From a checkpoint of a small mixture-of-experts model trained on Wikipedia.
Size: 19 layers, width 256, vocabulary 22169, 56.2M parameters.
Experts: 48 experts in each of 10 layers, a sigmoid router, a shared expert of 192 neurons.
Training: a variant of SOAP for the experts, 421M tokens, 6417 steps.
Below are experts of layer 6 (counted from 0) of a mixture-of-experts language model. Rows are named down (a neuron's output weights, with its number) and show model dimensions 0-255. Each number is 128 + 24 x the weight over its row's rms, rounded and kept within 0 to 255. Numbers have three digits each.
Before each expert's rows: "comes before" lists some tokens at least twice as common just after its tokens as in all text. This comes from a sample of Wikipedia text that the model never trained on. Tokens count by the router's weight.

# expert 33
comes before: " The", " He", " In", "%", " It", "5"
down0:153103112142126151125137172107119146120094104152153127157163132147179076144121142142158152131148117091125131082130181120180107141100138081136141098138184106113124157163124125128108125143128122149146088140156135158152131102149136132109131093125125099135109119137160151138114088120133115192108137164155124135116137103133123064148099128128140121131155111186125070089137102130121122131134181141152125129128147149134130099175119152098137085090135123118144096113137125178153131149135121146151067115089111152137100117156087162130154127091162093117101130101124140158165129096116132178176135123128103099120129128079118156132124140136131160153141156117182128142103109110104123133160137115127101135100125133155088098112126107146104170171118130152124144156146116161121131124136152
down1:107138120089147068108126122121133103081137181131120100131126137096137130144115122132133111144143137119159147112129095095166123077134140123151136160116125136114099157141128150135093123120110136157108137098149125157119129178124097109161136160112117116123099177129196122119116148127117127093113093107107148195131136113141162147120176104121103144126162143115125163146128128142128137138140106181142113110153099149124114126124117140097087168139117147118112116240151129109108144117119131101143125115124157121117143142082138107107101169114121144136166145129171145130137127150150168057126091130095110146115137172119072165153135076159137144121105131126171132157088154123152149103134138154126120067102136170143109090134149145118125124134103146110146129108124131137134142141132129

# expert 17
comes before: " ", ":", "-", " \"", " Total", " The"
down0:125165120117109118141093161105101128133123135124125142145097132107121121137132118101136138157158166095150074117136136125121131127140128086144104142155148093163157135141132145128114143116126150156153146156127174124126182200117138110111155163114107101080140160127113109152161151179114134144119123103158147151120126119121147153117127145122131156112126193096119160132120137124095126182091159157130132168122138179111109130131135150114156134120131149117099089104114137146161112111110143099155135153153118133132108140162130179150110126137088113066148121109116132088073125124121167111157178145144110107141130107115117164149112120154129133110091101125116170099120122121118108147141147113120141087114086178098149133161089136107110132139114181189109111140162165150149184150160137
down1:167159159090093150175134131093105119096187098118148179133120090142141120134072149175110152132142173152125125109148098158113123117108113110081111134092119085129175141109122138136127140150175137110125153107156163142116124124134133106154116134174125106127122090109130121107139131109149107051146173090112092105136176124146151120098143121109115161100139110116160131080108138100146112131162149077134131170113168165063115155133126126129110151086125122117114096151158085133145154117132091126099117104113124112137105119156155128136126124160129079168120150125090135134115128090147104141150158118141101090121111104138133108160175110167106108130089150123106122120116166137105127133143154119093126154112136154123154138111120095164121133127154136117138115110157127143108112130111135

# expert 32
comes before: " the", " a", " his", " their", " this", " her"
down0:135186155113134127118090140128112155095118123118134104119126129123130123156136108160096110120098170113094140100139125124105122088145154108162138165114117116120140115124145125130146142143119142115111138120074100132140128157123105086109172176127160140131126119133137144124122114113100125147117157136124099158123126121121159130150075140127107132123123128105098121112121113150157148185119116084133150103166096129099135086151120141153123083101131140108077093127150150128109108117100124116082117186123104150124110107159129127153183105135146162121116148083112135130121094118106097098146093123077130093124142145138139115122182117124151176112145186109132133138177156136102111172117141143107078126160113117143169119111128083139130147107073100113091113143179204144159147160102144
down1:123128128134145104098123114120130094146112107172128101129161153115139096142110118114120152122118127150085130159125133128096135124109121131094158130175148150137056112176072126104124130145165109101095098136096151113182110141108152139120139135133146142157140139127166125098118111156170102147141148161152131129091111188115171070098118130117125119122159144165134125155141142143137142120086129144141083142122146171126153124162081130118136120099082138082096090131135150154144139181123114139163113077165168091105098122089133135152141159121085141171115093111128120122130160112146108132125149114117138106108109155102123174140150140114108112114141143127103137123118094113151147126122147073108115170160122161162171117135112128119153084177117103130130122137125102146116141135078112

# expert 40
comes before: "0", "9", "–", ",", "5", "8"
down0:133111151113086094140105094145171174159109106161150146114114160155150100128124119074095126121132128134142100124146114122103117141101180101109155154140154122140104157147118100106127146126111119124106119118190127157138183142107129128095157186109146106100120117142110126120095130127172187130113121097092168114139095143135110123194128144141135130137124087112146096141160109070151078095143167168123111132093124143127156121142134112134104130115120105100103156143118132106146156123142109129108173102126098177097104119123083106122123136126142147128152105142162142134096131132138127111099148150137145154168137118137163132099113122115133143171133119172170173107106103122145107114098152095120182104097162121116131142095123131097179111119127120094134110112127115119151099141125181
down1:140109098094108133143150155119124120105069117144142146110128120079082060139159138137143118117119136146118106120110116101099127124137121082078113157139088171120120137165113145206096138120113159112138094097126153150113161058116152132115159138085113105082146138132114107126131122122092133131138097084094166122115134135105123138127122155098094111140182088131134110106120104102101106157119172133136135112162119144162161150157104095166116137158105084155139116131121166082109111111128133150118183142127121116096150111118113127086100126101100133126149122135111136097122091130128135134150152151136133142113133098161118165112165120090126138119124152120101151139162135125099067114090116111142116102125125099143124096122110124137127104131118146129081149094069156115124131138155105

# expert 34
comes before: " the", " a", " by", " as", " in", " with"
down0:125093103120134132189120111168110147171143128081167107104108145146093142151150134121103163136077132115125061086093169119157089113125124173138173109148098130138121104154147179118161107152108134141123123162144147119134108151105136127090132122108143076130143148095146118134135110136092105124146123111136124111120152134133149082128157132126131151136138182161144126158130162158121082104138084110126086115101112125132131119147127117115120119110153096116144117096120140135144144101152162133134077127177165154098098147131126115126091139124109145111139120114172135106149120130200107136097122118165155149138116112122127153129098120111138115135145113100134130146127140157138156105147132106120142130150116165123089119095094106124140127168212138087122134134139130131109114140211128
down1:132120112141120144158151110133091095166142155100115115110098105142128108112135159115107174113160175170096084061146141123134121170127088151130150155120138091131103131145072110123135113139159111156147112134127134121165139134139113143132091120089111151069121157110130119151114109151088102141126096124126144138130148144088092135164149132129136113094147142168183176123121132172133123139138106135169129103121152178120133176110136150107133171160156183125125127123181150093119125119143140126097127094090115088122129085135077140160105152113170135146134141154112141105117136111204105128114132151178084110102104124135107119126129128121164151132145144103130147123149135130125126150167150130107156122124115119082130118136173126161108132131178142125167156132131113109109136125145106

# expert 31
comes before: " a", " to", " the", " in", " that", " by"
down0:127112132103129170121142135122097137121101110104151153079102155131126104116090133147115138079099180153164146132126151143127115113139113165100099069112093098119131112114128193175126143197162125101130140138094123138155143108196117124091150124088108151110153129133109095107166157152142079121130125127105131155101099190106092114124110167126127150113120185127117112101150091118140144087127142084089123179103069148114178144147116135085126176129091139149149132123117077115156104134144125116149145128133104136117100147142111133168115144116119141136120099114117118118116131132114174094150128118109125117117108111138115127156137102103136089156108131181146081120136116139098110095130115152143124163120145132110140146135128131123113137106130086125126099135128149119149117088102144
down1:158152147129130169184161140095146149166068128140127160134129136130179148144138143083097108106114135149143113078131132092107158137111120096132144120155126145134121097118135148076135137175123146115131137102113154172121089069134143094114137128133127100153104159163164118055120109123092134148119151124099115150140155146133108139089136091105116131089103098157088148139140111125102080139149085113135105153090146131134131151140148089106124136126162143145102114129084136136120127128147163129110177128153140142146090157154165146125103178132118149133101124127108158138144152122133100111115129149099133156133110198136124147098099126113122118114138120130093144147143107167143151137116177100135121090133078134135094151142117103125090115107142120120180144064137106144132138140126138

# expert 11
comes before: " the", " a", " ", " he", " well", " his"
down0:122120199141111111133161124117155073127118162142171149111146137091127125114128138135108128139144127146154134165129121124123119114054124124147170169139109108153117172119133081132147100102130132093159109136147153122163122196125115148102098114137139147142125129097130145180119116108084130134127144176140088131130112093160115146141105124149119130142122146172125103125128120137169116115138125166117162112112107124164139108111141110130125113186110126107087155146132146106101141100147130145150109122148098117124136164117190067170092142083113119124120116103105137137102111135156091127172136101156123119132159141134067120139129087149118117149111153109118118095121119162146110099109095110162088118097091142108128155090127150137150205140137139133153135103121108156132158110134096
down1:114135122120105155113151153148116099144128155168105188116131121127159115131084141111136127139123174119125154158131126126156104104142082103087057139104138141115107139073137065162132130111132118139121147113131117160121150131125130130137107121125116134120149137146124149067143130122128148141068083134134111088130155072116074141123134087091131132095143147129169140143107143140114135133140156164129152115125111131120160177102114112113142104154115180138131165137096089187154107147099176094117155102140106115115109136155127152158131103119116073148170134095121187153151084146113140157113133086124125098130121088119117119131112122102102080130129147139097097139120147128109122110138118111096126140116112130119122143101125140135065127091077116144161143105154126169117144142140133

# expert 15
comes before: " of", "'s", " and", " to", " for", ".\n\n"
down0:139155128110174135130122146150101162128108101117116131132115111118118098158119118104115142142124116135091048094117125160112123147129132137155119119175151106121108123110123176144137110119183140165157142111134121124145139117125090120088142106122075114163139107131137178110145093133137083128082093097124123143138134137124130135077146095123157116066157150157143153140119118078085085144141175123145141138131175134084138161129101115122083124114121148092116134114109142142122150123146147143140135114130134144138123134161102102119125148140127145072126087159132124132159142163141065105096140105114138136110159148165128083158106129139131163110113117148111094142136157122158137132141167071181144124115125124129175086123107143116124124123171095093166121097093166102153105138114130
down1:085183130130117152131136106152145149095120110142158114099130104164101182117120119125127088151134086146123114143124087133101096127131149110136158158095106127127143152130124173104103112136160109116139170135100154147140102116144141121122114141150136140138187107113132120084107122105129154164104159123119169178127145193165127154087169166127136097131079119119141158156131076126157167144096161117131130134110109156169149168166119156085116125141082127140147119130140123139137138118095098194103146109185148126118103176156132154101137095146162136130101086118120108135118173133125127132124122148144138138132145158122150107126167130097159111117114088119115131169174156115109146117146145124148141175126108137129122081168105136130121099114131126140137127130132134106109112104076153

# expert 8
comes before: " |", ".", "–", ";", ":", " |\n"
down0:153092125106156155159119130145200114132103154147130112146110157138140122181124131086143087116136106099113110124167075086121112082122141122095145126161140163115167127176143098159170133193156130147132097136142118152145121114145140162165145128123100125151070125085164140092153124113123137153120170133142141121145124086161086098100155112110116139178112121134143146116153093137116134133135136103133147162140131122057102119142134144160119145096101108167132115111101132111123119133111119157113115151108137104120128147135123120149148143090126143154101115147112143129160131109151140138110115127095116152142120134073162119157112095150100112095139112101142131151151146097104143167113136094128171155118095095137153130103159125101141088165116166127132126110175156141079162150112119
down1:144116105155125162118140159109098135104150096104094152126136141154129141138167154080170160162130129139142132117119109105140107187159137129097136084113141139135106126183111097128123118135142111108145188131153162190137083130111122143116177141128150094142089132155106146122126083112157132150119111098111144159145143104130154090098122130116125121152109076106108082157101123098145126128152134113118113099113143180184099099155094127154167089095130166094119116091113138145106077117137150153138123139129129139143120153140107106057129094122145106141110116121125077109144132135178087128124113089162090118136136120152116163140138129126145133125110095118150129098134153127143133154092117154152137156125113129122136088140135127182119149185115139135132111123116121158113140164090114

# expert 37
comes before: "1", "2", "3", "0", "4", "5"
down0:140152130150111117099091090137132156096104131119133154108104167134082106110087105204122146123103114137152128139109167129138099149116105159144124160111113141101099136168114164119145143119155130125132115098134105133155146127114141134137083096112144144127089165121164145124135128127106129078107107124139128159162110112182164122183103106085147169125119155148111108088133157129152114140134115133090086074130104144078175164132101179148123131145129127160128117199145162115122120124142108153149127111137149102174131121143143130130141083137144137113131111119168113112138105136164164164176126147152135127136153097113126169152134100124136183133152151123175154151096131179127117117147132087144141117115104103101178144133122124139158159135132146135116159147148114146091130134115116
down1:132121136125125167118072103133143136133124102118136126111125098161121119111118167110137135127101127150145159071152094148111118152099130117166144147119110108139127118148093169161129148134089137118161130115153128198120115082153071147136121117140130133098134114103184112171128144141154077128169172126126095139148135104136128125106146122120137120108101125187058100104152082082157148138086110129117110132125137167094130125141136144128164099166109172097131140073139126155144145167181124140146170153140131122158137142124153136100118099148141151139145161173113143114100141144122124097143154100164139147125138139158148144137171135128145133171128138148143140179114123125119088151178142156150161124134105162160125099150114143116128128116134137095094105104103110114160167133127137

# expert 38
comes before: ".", "0", " |", "5", "1", "3"
down0:118109106118126092092130134165170144149088121110120170102067155114121110147155149073146117132163162123127160125187170123103146142120122138095128135131113145126128143136134111125165137119123137159117140115114119178136121112110126120141132117128144119090130158140108133151154062105116143142130197159167122113111100121152168124072171127114132165122119106086060083146145115104146133094105155130128114134083113124123104146097138105127123113137132142144144112131146137149113106131179099140115155105078135124126138127101108106112087115090142104119121123160086118159129083146168125141128127162150163114088140134105135193133185153107137159121160132182092110168119088111127133152142122081113137144125128121123136119127125112112146129121136168116105136108125176155145139142128108
down1:146125123139129114164104095198144120155109158105123127129163160120120119159137119121121156150114151082112103137149084127144132125158120130102128119137127126132138156144118140074165141096135146134147136081102084140149123109120128119156101125094093083148070149097172139121192157143135107114118101137162131136132126084091175112144085140178106115103138152122085148128150110154117141154152145131098142154110142108149078138125149179109136109115126148090128089112138121110144155109132094108127138181099130128143152133129121146085135151107099138139127144105176149157145095095115118147106168113109141126180164176116141101126127133136115121100164119141106114071147132171102117107137129131122133114154060151071132115119108133121089134149142165116105106127135117130139102112140113

# expert 28
comes before: "0", " |", "5", ";", ".", "–"
down0:163151062111140115127154163118160145123161119134131129092101154160128120125092124125127121129120099111123145134122163111127093128159152157119118146139170112137158116111104082140116101108142137152121162125141139150132131104127096081103159067131140132094153111075136184113139158155103082097112170089141179126142126105126116137125118152136182122110152096144162155094142108124152139132178132107171134111128084146131133117146135100124116060118137167127099127133139143128123141121134108109121142146114094140107141114131101142153150113134126107133102143081145121150139129117105091137110135096112130155171091117120135141128142080120138156101127147134104122192125131124116166142113126153108152171124121104136090135114113113139082104114157107137148181154089133118174070069156153
down1:165133112121135129103135106139111140086111116158103129098114164137139137148090148124071126121132127107147112164122126146130110102138131135098094119106095108135128100105128132138131148125106095122118100093096170147127124085115095102076189088129101143148126192141108125146138121168151141159107102111100112121129136097102134140174177128143123140126116089143093154131163085196141075124131143156163139087145119117109151150137146125147141098108111113101134173127118092129150134132120123128138146156128137130140096142142129111096106139137106113176093123092133092076102138094106093160164145168092172136157113164137167114134130135161117127157104132118129181142087127112148108110116101151112126127123099148126132137090079161088146121128154099140090119114129132098186136110129120

# expert 5
comes before: " the", " a", " be", " been", " as", " an"
down0:130137135102127104125149124100089102113163145117122147166145133126111114139120118112110126088105132101141133108150101103061130172129112052112111137175173175120142147108092125179120116143149099138107103116172122157110152097131123103125115088130128117122112106108127158161112124114083128145117107138143131118140133107129097144156104143142104157152075156034138132154146137112178118135147122132134121073114134121125113123132128130131103140099124145175093103134131143129131105128143129110165156104109122142123123141120133159110135130094156136095144117110191065072085137115142104144157166106151131121127151113077137140091141103136118151116132143132136124103127113118141140112118136104105172142120122122199151135144119146143165078128125130134158144193136147110132142086141118
down1:175124103119133135096135144125108117110088145148132124132116134166123148093114105132118132087129143097196128132144139092140134145134124150109134090116102095096091076138171125075118166100134107090153142112110115142095105149141103140123125166134132121117121102105111157141123109122096124168136094148144139143153147130117138106129104150128101110145149139128098126140134081118140133115170121110109105095099165123131122133104158087122131151132139156096154169148177121086079147120107094135125123144144117137096123132112131138107080142110116131115128102136191126112164138132103167087155078178145171103146152123129116098143102119109121174103120131104162056139146053091143110119139150098147100128143115133130180128114149140115102132099114138109187142112123122150135162132098147

# expert 21
comes before: " of", ",", ".", " in", " and", ".\n\n"
down0:125100147164132147129099119097114114186080117133151120147134180171123125146147172118113147125134114164104134116156139140145144130093110126123151152150136100118109114148104075116105161102160165157111137152137118113136122120139139096127124108125168116118121170135138136179130151152099120111122113150147148093096131091128116088132127138093170135114110177149174117108158129080139185123171116132175149096109152142130099151120155186126102117118168159108164136174135090136102134115119121171120129122115108113194122116103190165159098096137150152143100174108132125165110128147165099095130150149154095124143141093137099140142108184140134124078129155127139137101096153158118100145133148132105111105135117116135093107119133120137103127130100127133161149117107115145155123120111105
down1:149146071149090144115137109066106129084094123096127139128076103151165147146135076108112182174140146165151104136111159118108134106138166112125083173106186101144078109137108157110115145131148146133158131100103107143133107133134155152118155154177127165119122108153110133114136109083112112155115103106108134168172075114147149179136127116133123089129084153156107140119103158126150119130126130164121129130122130138145199111136132103129138126158164085066101123119116148091137150139132129119096145123112101086121117137111109120106140147138120112154116094166102124125106115134121151105107134141126184113108121117089157086132103122125110121144117110152121165157143106136150126113141142131139115120146097102127153154110118126156127081092116116148131092158133132128090159121149122

# expert 44
comes before: ",", "5", "–", "4", "6", "0"
down0:081150115114127148132081137083136114045141122143127115095154147124146176127169136101112145154110137124132134134119115140137143147108151107133109144141115117106109151125120136086127117089092176136147149076093112148123082130128133096144161119136163120137125148148139109200132120094128114125100110156111118160141131128159119116139134136103116128174098150137128136110141122096111155120138153142132131114107121070174144142097123088116136121094124153134136140150104153138118106113120117076069114098120095131071086088127136135151130122100106168126113117136127069127125128167105144099105147126133140117127153073139117097155145081118090160116113113156133121161119152159092161131140105133149115161128139080100133149133121139134119064134097097171146107161148104145137149084153114
down1:095144134115105123121136161120126106134098109132115132133146093139134098107102115135165136134125156140132116109129115156172148105122093131090095172130124115084168122081114148138153139087148139128156125138112136108173139106100107138157090148180148178103107141186084111149125095100144147118127129124094081140123100071161137142167139127157110082144101117144160109167130123169103124108138131174078128093117138118156177096094095123151127114144124108106118126126104133103121154112114140156147138148133120126091102190156128164132108150124118141132143170137110114156128120094115113137160133122141145101162184151151118153124180122149150142140105145137168124097107160129158164130122139112136122141124082103134123170085133148154135091090135128119143111100133101105141092091089100

# expert 25
comes before: ",", " of", " and", "\n", " in", ".\n\n"
down0:122141160084068093147160091094150109119111170087161138123131108120147113156143150134096098103112105127124143135101147138142135118108110088105123144127136155164131136113102155097169107131095127091131090095127163100106123109143151172164131105092149108154141143150135102115163115121092125146125085107138097093132094139101126149114116138130130134153134137153101176124111076143124099070110119099130124106107135135143085107107138120155196124147117138090075099150087122131137122158163095162120126158147127171140111121151092100181173130120176122148128125135098120109133131139137177104114127119161165138100109123102128106157145144059152133140122123122147097114157135071117139126134141132106095110103123121113125156104118154148120123122100170127112135117172144089126143124127118
down1:181119109122121138083137160112124099123096119143088114117134098121071138150132066139121127147137108130181120125140103100153123142154126138110105178079116140158137126145106158085150096138147119100144124125107135113140161113153116158104098148168114107138123124132115131075116136124149140173109134127128113118160143188113137139147135115097156106137070141136094128140136159130123124097088102112132088111116130118150150132181094114164088188164144112112104115117110132134152128139145127157138128168135154112138155127113108109127120131142148163121145105122162097126130164146154145153169107158163168099141123161121158138097125116142109143123111117095153180116128151099113151160149137126146103099129143106163140161139127099143118170159142159067179162179154116080138122137116127

# expert 18
comes before: " ", " |", " of", ",", " (", "."
down0:157105074130142081136158102117123099103097094134120103082107121103143115148111124149121099112168081137093106139122104134132138198157101118099114146116113107112141161146119098118147129126142095126131177128100144113154126104134097111159144109135112116116122098121090147150136156124052130141110193145128141143122106145134157103134145116122142131126147141060130160163136139117157136155145085123108143131088133116090130145114115106127130088154136150149086125183148119115114141110130099173130116129096134142140151161137126109134093158120094135149095162175102141108092145161087098129143105143136118140114138125159166157146137086125102112090125112130166179144123096112098149171152068128128150144112087168143123163120116152143120143149122137174150112143116147119126151129121103
down1:124109118108093124138142115155124089129137148121165100150120133107137103133114154101132115093126115125123141145102145108095060138124118108157156145107108146167117150105111123160161120122104164133183099140138140149098134085134133137147106111089084141151102164150170147131074121155161119149154136127114154119132143087152117142122131111123117147127126089162108093119171152132140121132109125145098144162122121133109113104122098125106134189084144159112122127110112102140137174149127124119125121103149128124156049117164151110141157140077145104142058164173195143130183111144151154106086128121145153159148128129172080099092126106153110077147143112088127118138131135120117114140106149116130111139101134094137099111111110130108127112135117171163118108132120146155098136096143117